Experts of a small language model.
Size: width 320, vocabulary 18069.
Experts: 32 experts in each of 13 layers, 2 picks a token.
Training: a variant of Muon for the experts, 3629 steps.
Below are experts of layer 4 (counted from 0) of a mixture-of-experts language model. Rows are named router (the router's row for the expert), gate (a neuron's input weights, with its number), up (a neuron's input weights, with its number), down (a neuron's output weights, with its number) and show model dimensions 160-239. Each number is 128 + 32 x the weight over its row's rms, rounded and kept within 0 to 255.
After each expert's rows: a language model's description of what the expert responds to. This comes from a sample of Wikipedia text that the model never trained on.

# expert 18
router [ 82  97 204  87 137 104 158 119 139 139 186 128 133 123  90 135  89  99 103 130  89 146 126 135 183 198  85 199 155 132 165 168 145 141 103 130 120  68 171 162 110 171 141 156 121 129 130 149  94 111  87  97 140  75 126 121 176 155 100 160  82 122 126 119 109 149 181  85 117  93 109 150 174 166  74 138 141  95 192  90]
gate0 [120 104  86  93 118 107 100 121  64 124  98 106  91 130  58 156 133 136 162 155 111 106 123 175 184  97 105 143 147 127 169 147  81  83 135 123 151  97 163 120  83 173 174 121 112  87 129 107 130  49 142 103 121 111 166 173 194 120 161 133  57 132 169  62  81 110 137 110 165 121 142  88 131 111 134 118 119 119 111 114]
up0 [121 129 150 140 150 153  97 104 182 129 185 109 150 125 145  97 141 121 135 173 155 153 102 113  85 109 149 116 112 132 103 105 109 123 163 107 102 199 126 105 148  80  91 125 127 108 135 116 136 154 105  90 126 177 138 110  75 141  98 152 180 156  97 183 182 168 177 190  86 101  89 112 137 120 135 125 138  57  86 109]
down0 [107 145 188  91 129 127  93  66 140 125 153 140 158 160 126 120 120 123 143  86 114 148 202 162 133 122 124 102 128 137 120 164 173 147  69 113 143  89  57 111  89 158  89 185 148 132 170 136 126 114  68 118 111  93 126 128 111 136 169 164 157  59 144 110 168 148 126 107 111 136 115 177 106 197 112 112  90 112 156 119]
The preposition at before venues or events, such as at Isotopes Park, plus at the time, from, and spaces or numbers in sports and election tables.

# expert 7
router [147  77 141  70 182 145 184  74 152 140  92 106 160  60 116 130  84 107 133 160  88 157 137 113 137 144 113 140 127 101  91 185 138 144 114  81 113 120 156 126  98 171 175 147 139  84 105 142 104 104  78 149 170  87 175 123 130 219 117 179 118 148  80 118 158 198 107 125 173 103 117 162 139 148  76 167 126 123 143 144]
gate2 [124 175 147 117 111 128 162 121 152 151 101 181 179  94 136 157 116 122 133  62 166 143 143 135 133  99  88 132  36 154 154 158 146 148 145 173 134 154  89 210 117 162 130  96 133 100 103 102 153 103  85 180 120 117  67 115 128 181 217 136 107  68 173 131  93  95 128 118 108 149 132 147 108 105 122 102 158 162 118 152]
up2 [140 182 139 160 120 133 140 116 162 163 100 202 157  95 144  72 114 133 134 171 125  80  65 158 133 129 153 157 174 156 129 142 119 124 120  66  83  93  91 104 147 152 125 138  95 126 158 140 173 154 134 151 102 164 123  98 159 184 114 128 178 107 166 109 134 136 147 135 145  93  65 167 177 185 145 115 138 112 126  85]
down2 [ 86 126 141 125 173 112 136  77  72 115 191 106 147 161 136 180 179 108 108 134 101 142  92  74 126 117  85  51 168 142 190 138 174 146 134 138 123 120 114 198 122 134 169 109 121 131 141 150 172 192 114 194 149 103 105 120 128 105 122 181 123 132  96 126 113 169 141 158 167 120 130  83 123 147 104 111 123 183 107 203]
Final nouns of proper names for organizations, places and events, such as Cup, School, University, Club, Center, District, often followed by of or in.

# expert 27
router [158 106 129 106 144 116 180 129 139 126 135 103 169 106 111 157 123 120 124 138  96 171 117 153 113 128  87 156  64 178 145 160  99 162 159  82 108 138 182 125  88 123 156 151 172 153 120 100  76 133 109 113 115 113 158  81 163 211 100 161  93 153 133  71  90 146 212 113 154  98 115 148 120 188  85 160 152 114 122 133]
gate0 [103 162 139 100  99 160 134 143 132 107 116 130 119 195 149 130 128 125 132 118 117 168 100 179 186  80  83  85 100 130  86  88 159 178  64  91 114 148 137 139  92 104 125 170 196 165 114 100 138 135 122 137 165 152 129 120 172 132 140  96 102 147 195  85  61 136 139 111 116 200 140 145 144 204 191 116  87 101 151 170]
up0 [183 157 131 131 105 110 114 133 137 104  87 147 106 104 120 186 114 130 124 144 136 146  95 149  99 196 125  88 144  61 181 178 144 101 112 132 110 129 144 110 128 118 198 111 119  84 132 138 127 149 104  98  91  88 170 173 111 127  83 133 141 156 139 149 165 113 124 107 163 135 150 133 115 125  99  81 131  99 152 128]
down0 [ 99 134  74 160  72 146 172 137  81 126 114 134  95 124 101 192 111  71 111 153 122 119 132 137 155  63 161  94 132  97 150  97 118 113 100 112 118 155 168 137  99  36 135  95 108 101 145 139 119 122  94 166 181 129 155 130  96  62 182 147 137  67 140  91 140 127  78  73 124 155 120 117 124 164 144 135 127 127 106 144]
Letters and word pieces inside foreign names and words, such as z in Linz, a in Odessa; also of after University and spaces in table cells.

# expert 22
router [132 101 109 106 147  98 153  55 141 151  88 146 133  44 141 128 123 118  77 134 103 159 106  80 129 161  78 161 129 172 178 129 149 166 130 128 107 117 168 166  97 181 163 128 102 125 127 169 132 120  71 155 160 117 155 120 127 165 133 112  84 131 112 113 102 161 115 137 173 142  86 163 110 189 114 161 194 136 154 158]
gate2 [102 117  79 111 145  64 146 156 145 175 145 112  98 146 115 126 142  78 186 151  93 134 153 141  75 128 135 154 117  56 115 142  67 143 135 157 122 133  90 140 115 109 133  97  97 168 120 132 109 111 128 154 165 159 129 145 179  79 122 155 185 183 123 160  87 167 155 170 123  90 107 113 153 161 135 121 116 104 106 162]
up2 [186 164 116  92 140  78 103 134 138  95 138 149 160 128 140 114 131 104 129 125  80  84 178 154 138 149 113 177  99 128  78  71 124 136  93 118  86 191 107 130  94 110 153  84 118 152 133 115  78 116 139 139 177 124  84 114 133 142 175  73 137 168 181 113 118 157  97 143  89 110 122  49 121 104 160  78 121 113  90 113]
down2 [145 157 148 154 125 105 128  93 158 127 104  97  70 148 146 136 178  92 203 170 157 100 155 148  94 142 103 142 164 125 165 178  99 134 167 104  91 151 137  97 122 150  27 121  97 143 120 139  98  98 104 172  92 141 150 153 119 126  84 134 118  82  79 110  89 150 178 154 176  95 137 151  71 106 143 113 124 144  86  97]
Middle initials and short capital or lowercase word-start pieces, such as Alfred S., Hugh S., cont-, dis-, comp-, inside names and ordinary words.

# expert 19
router [ 86 106 145  98 169 116 162 146  92 181 101  83 154 116  97 162 115  77 125 110  66 156 105  77 135 114  58 138 111 201 124 117 124 172 146  96 101 100 220 160 115 163 186 220 155 112 127  86 137  92 135 111 210  91 110 139 179 173 125 114  66 114  88 102 118 128 164 157 109 112 140 151 122 131 118 130 122 131  98 161]
gate2 [191 116 134 116 207 114 162 183 125 150  58 115 126 150 128 145 129 128 125 129 135 163 134 161 136 165 170 152 117 157 129  82 133 174 162 162  90 142 109  93 125 151  81 128 140 102 114 159 157 146 168 130 239  98 150 116 135 132 175 141  89 164 125  99  25 196 169 118 113 120 120  85 150  91 142 172 125 127 114 136]
up2 [ 35 111 143  80  88 157 134  72 117 148 168 129  78  87 121 117 119 120 131  83 166 104 158 103 142 131 170 107 165  73  69 166 104 101 105  86 117 148 131 113 139 130 170 108 129 186 184  72 121 148 109  84  92 196  96 137 117 166 172 149 126  87 151  94 191  85 107  74  84 164 107 154 101 139 115  86 117 153 167 136]
down2 [126 120 127 120  99 137 166 181  75  93 110 142 174 165 107 118 119 151  96 135 108 128 135  97  83 179 142 170  98 159 117 112 128 123 105  62 126 108 145 145 129 142 195 176 142  76 159 161  75 134 152 121 155 132 113 136 123 132  72  88 119 119 135 103 140 147  81 111 152 135 111 155 139  93 149 168 137 169  67 110]
Articles and possessive determiners such as the, a, his, their, this starting noun phrases, plus "(" before born dates or acronyms.

# expert 5
router [148 105 156  72 149 159 158 136 119 125 166 169 118 111  86 140 111 116 173 111  98 132  93  94  66 178  82 167 130 109 150 126 117 196  92 107 100  82 196 144 120 154 155  91 212 133 119 159 108 141 101 113 208  46 153  95 171 136 108  93 109 123  82 136 127 127 177  96 151  95 140 123 148 183  75 159 157 166 183 112]
gate0 [111 129  86  83 163 147  88 165  99 142 108 124 109 149 117 128 135 150  88 111  68 146 139 152  98 121 141 117 105 140 139 182 196 126 165 172  94  91 146 115 171 204 106  90 164 181 116  88 110 175 103 104 164  94  97 184 128 161 137 103 175 112  43 174  80 111 144 128 163 135  99 151 130 133 115  95 112 119 170 141]
up0 [126 164  89  50 137 116 142 125 115  43  90 113  94 156  93 104  91 139 174 157 144 154  79 148  81 124 185 113 152 194 176 179 112 168 101 132  86  81 101  74 166 113 127 123 200 133 149 145 142 158  79 121 117 170 168 162 189 183  97  69 118 164 184 176  83 162 159  73 151  71 169 195  97 128 171 116 142 145 143 132]
down0 [160 170 141 127 118 153 141 179  60 196 123  95 128  98 128  89  87 104  77 101  72 141 202 151 110 131 145 146 116 156 108 108  77 130 147 113  73 124 155 150 164 141  86 153 111 171 118 174 143 122  93  80  92 158  83 116  33 107 153  97 145 111 100  67 145 117 111 137 163 144 125 120 101 122 121  79 118  91 137 129]
Numbers, short names and punctuation in tables, infoboxes and bulleted lists, such as goal counts, kg values, Died:, and country names like Syria.

# expert 6
router [117  48 127  65 127 135 127 113 135 126 118 114 154 100  86 157 129  73 136 175  82 159 121  75  84 117  80 168 158 150 165 122 109 135 118  82  88 126 186 134 127 184 141 109 122 197 122 134 109 113  54 122 124 105 199 129 128 181  73 109  66 164 130 140 132 153 124 149 170 136 145 109 134 175 157 131 128  52 149 127]
gate0 [169 120 130 103 185  65 202 126  98  88  63 125  86 133 134  95 140 153 129 107  81 189 150 195 103 151 130 132 126 142 168 113  72 110 152 161 191 132 131 111  69 119 151 113  51 168 126  83 134 106 109 137 161 165 158  74 124 134 116 145  53 124 147 197 130 133 145 201  81 102  78 106 116  92 183 137 127 137 141 139]
up0 [161 166 128 152 101 117  96 196 104  88  80  91 103 134 105  91 146 132 159 194  85 183  86 168  66 117 178 171 170 127 181 131  72 116  93 112 104 167 173 126  91 107 135  71 118 144 128 157 103 132 129 104 114  95  83  47 114  57 149 167  95 152  98 141  90 166 141 127 107  97  99 108 108 111 138 164 124 140 188 127]
down0 [124 180 116 122  91 124 100 140 117  83  86 102  97 114 132 124  83 143 172 134  75 127 122 127 118 163 160 121 156 104 118  95 140 143 173 123 100 129 113 104 118 104 153 147 174 147 149 132  92 107 164 119 118  99 138 117 151 157 184  97 105 186 118 129  88 137  86 126 163 168  74  76 129 108 143  98 118  93 161 121]
First three digits of years after in, commas or parentheses, such as 201, 199, 196; sometimes month names before years.

# expert 21
router [143  62 152 121 192 118 114  93 147 208 150  83 130  76 132 144  96 134 164 131  76 136 108  98 124 146  99 107 166 228 154 143  64 124 146 140  85  67 148 155  68 149 157 148 133 130 143 179  66 137  85  96 135 143 194  97 110 130 113 136  94 120 100 115 109 163 186 114 138 121  91 125 192 185  98 175  99 122 129 110]
gate2 [ 58 167  86  72 114 127 124 125 151 143 143 155  64 100 138 116 121 171  54 161 134 126 112  82 175 110 130 109 137 141 148  97 127 128 161 225 105 118 134 144 128 135 118 132 157 120 146  90 127 112 106 108  75 148 132 183 133 153 127 145  99 156 165 196  57 134 113 125 130  64 117 119 130 116 122 140  89 106  86 183]
up2 [138  86 201 117 132 134 133  74 130 128 144 121 163 124 122 141 165 130 135  86  62 115 131 146 125 135  80  88 102 150 136 236  92 111 101  95  81 192  98 106 101 132 134 114 108 151 167 146 149 174 159 128 143 134 136  93  93 108  95 102 108 109  86  90  85  74 186 131 150 155 126 113 152 139 100  90 154 106 181 125]
down2 [132  99 124 163 127  63 142 132  59 147 166 122 121 138  79 135 139 135 167 195 108 166 111  84 148 167 165 164  84  92  77 113  98  78 129 152 160  99 167 120 101 140 193 130 136 130 148 112 189 147  95 119 127  83 148 122 167 160 149 129 146 141 123 116 105  68 105 149 140 120 128 122 120 124 125 124 118 151 163 140]
Full stops, == and === heading markers after blank lines, table pipes, colons and decimal points; also refer in may refer to disambiguation pages.

# expert 25
router [149  54 120  71 127 118 184 106 104 179 126 111 115  53  98 153 155  92 106 134 120 147 111 119 170 153  79  86 136 143 159 119 110 190 170 138 182 102 156 122 106 139 123 144 121 109 134  52 131 131  93 138 150 105 156 134 163  96 119 165  72  92 133  97 117 153 233 118 174 111 106 151 126 186 150 138 180  69 150 120]
gate0 [196 150  86 140 224  93  51 104  80  74 128 128  78 124 140 100 171 154  69 111 121 152 134 167 154 144 115 173 147 123 149 147 141  89 139 169 138 126 130 147  94 164 110 112 151 113 129 116 116 177  74 196 187 128 154  85  39 109 123 115  71 139 114 159 115 112 119 144 147 117  62 120 165  60 131 129 162 167 140  51]
up0 [ 92 156 118 105 110 100 174  84  89 140 128  99 153 181 150  55 137  80 197 169  98 129  94 119  40 169 127 166 106 130 122 180 107 147  91 117 141 124 152 160 123 175 106 122 113 131 128 150 132  99 128 112  66 153 154 206 147  93 140 152 150 116 142 142  74 115 175 113 170 109 174 134 141 153  92  32  56 143 136 116]
down0 [114 139  74 183 165 152  98  98 143 108 140 111  89 184 155 131 170 113 120 136 110 137 154 162  79 121 136  72 152  59 160 137 136 114 188 127 127 190  78 148 113 124 175 148 118 129 147 120 143 150 102 116 120  84 160 141  88 108 120 118 176 122 142  73 127 109 153 128  91 155  96  92 172 169  86 111  34 104 110 165]
Individual digits in years, vote counts and attendances, plus infobox field labels before a colon, such as Height, Title, Workplaces, Products.

# expert 8
router [145  23 208 124 141  92 159 120 134 121  90 110 155 117 155 166 147  97 141 123 125 121  91  90 103 128 107 174 121 179 126 146  97 101  92 109 109  55 198 125  95 193 149 122 130 107 114 101  91 180 109 141 123 106 186 145 137 134 105 183  95 124 114  85 127 170 118 143 186 111 126 143 144 180  90 170 139  84 141  82]
gate2 [235 150  97  45 124 119 160 164 136 138  59 114 101 106 140 116  94 195 138 197 138  74 113 125 118 115 156 123 175 136 119 193  53 137 125 166 120 108 177 165  56  75 118 156 107 130 148 144  77 126  76 159 124 117 156 114 124 108 141  91 133 166 110 107 129 145 159 108 116 140 136 140 145  84 158 104 177 129 120  88]
up2 [ 77 176 157 167 140  61 155 198 166  93 167  67 131 130 129 133 129  91  84 166 116 113 137 130 136  49 139 112 126 128 124  96 143  83 170 134 147  96 106  67 118  82 112 168 136 117 172  95 184 143 122  88 161 108 108 183 162  87 111  89 156 146 196 189 146 112  91 143 126 116 123 120 111 147 100  68 121 138 121 125]
down2 [127 123 116 165 140 105 111 141 162 131 161 101 108 179 121 108 145 128  69 112  89 109 105 144 124 109 123 104 182 176 187  86 159 135 122 152 104 117 101 174 125 151 162  92  66 122 150 109 155 132 137 101 117 138 135 190 138 123 117 168 123 130 122 168 141 137 154 152 171 163 142  94 153 156 149 109 148  92  78 164]
Indefinite articles and counting words before a noun phrase, such as a, an, one, another, two, so, often after of, as, with.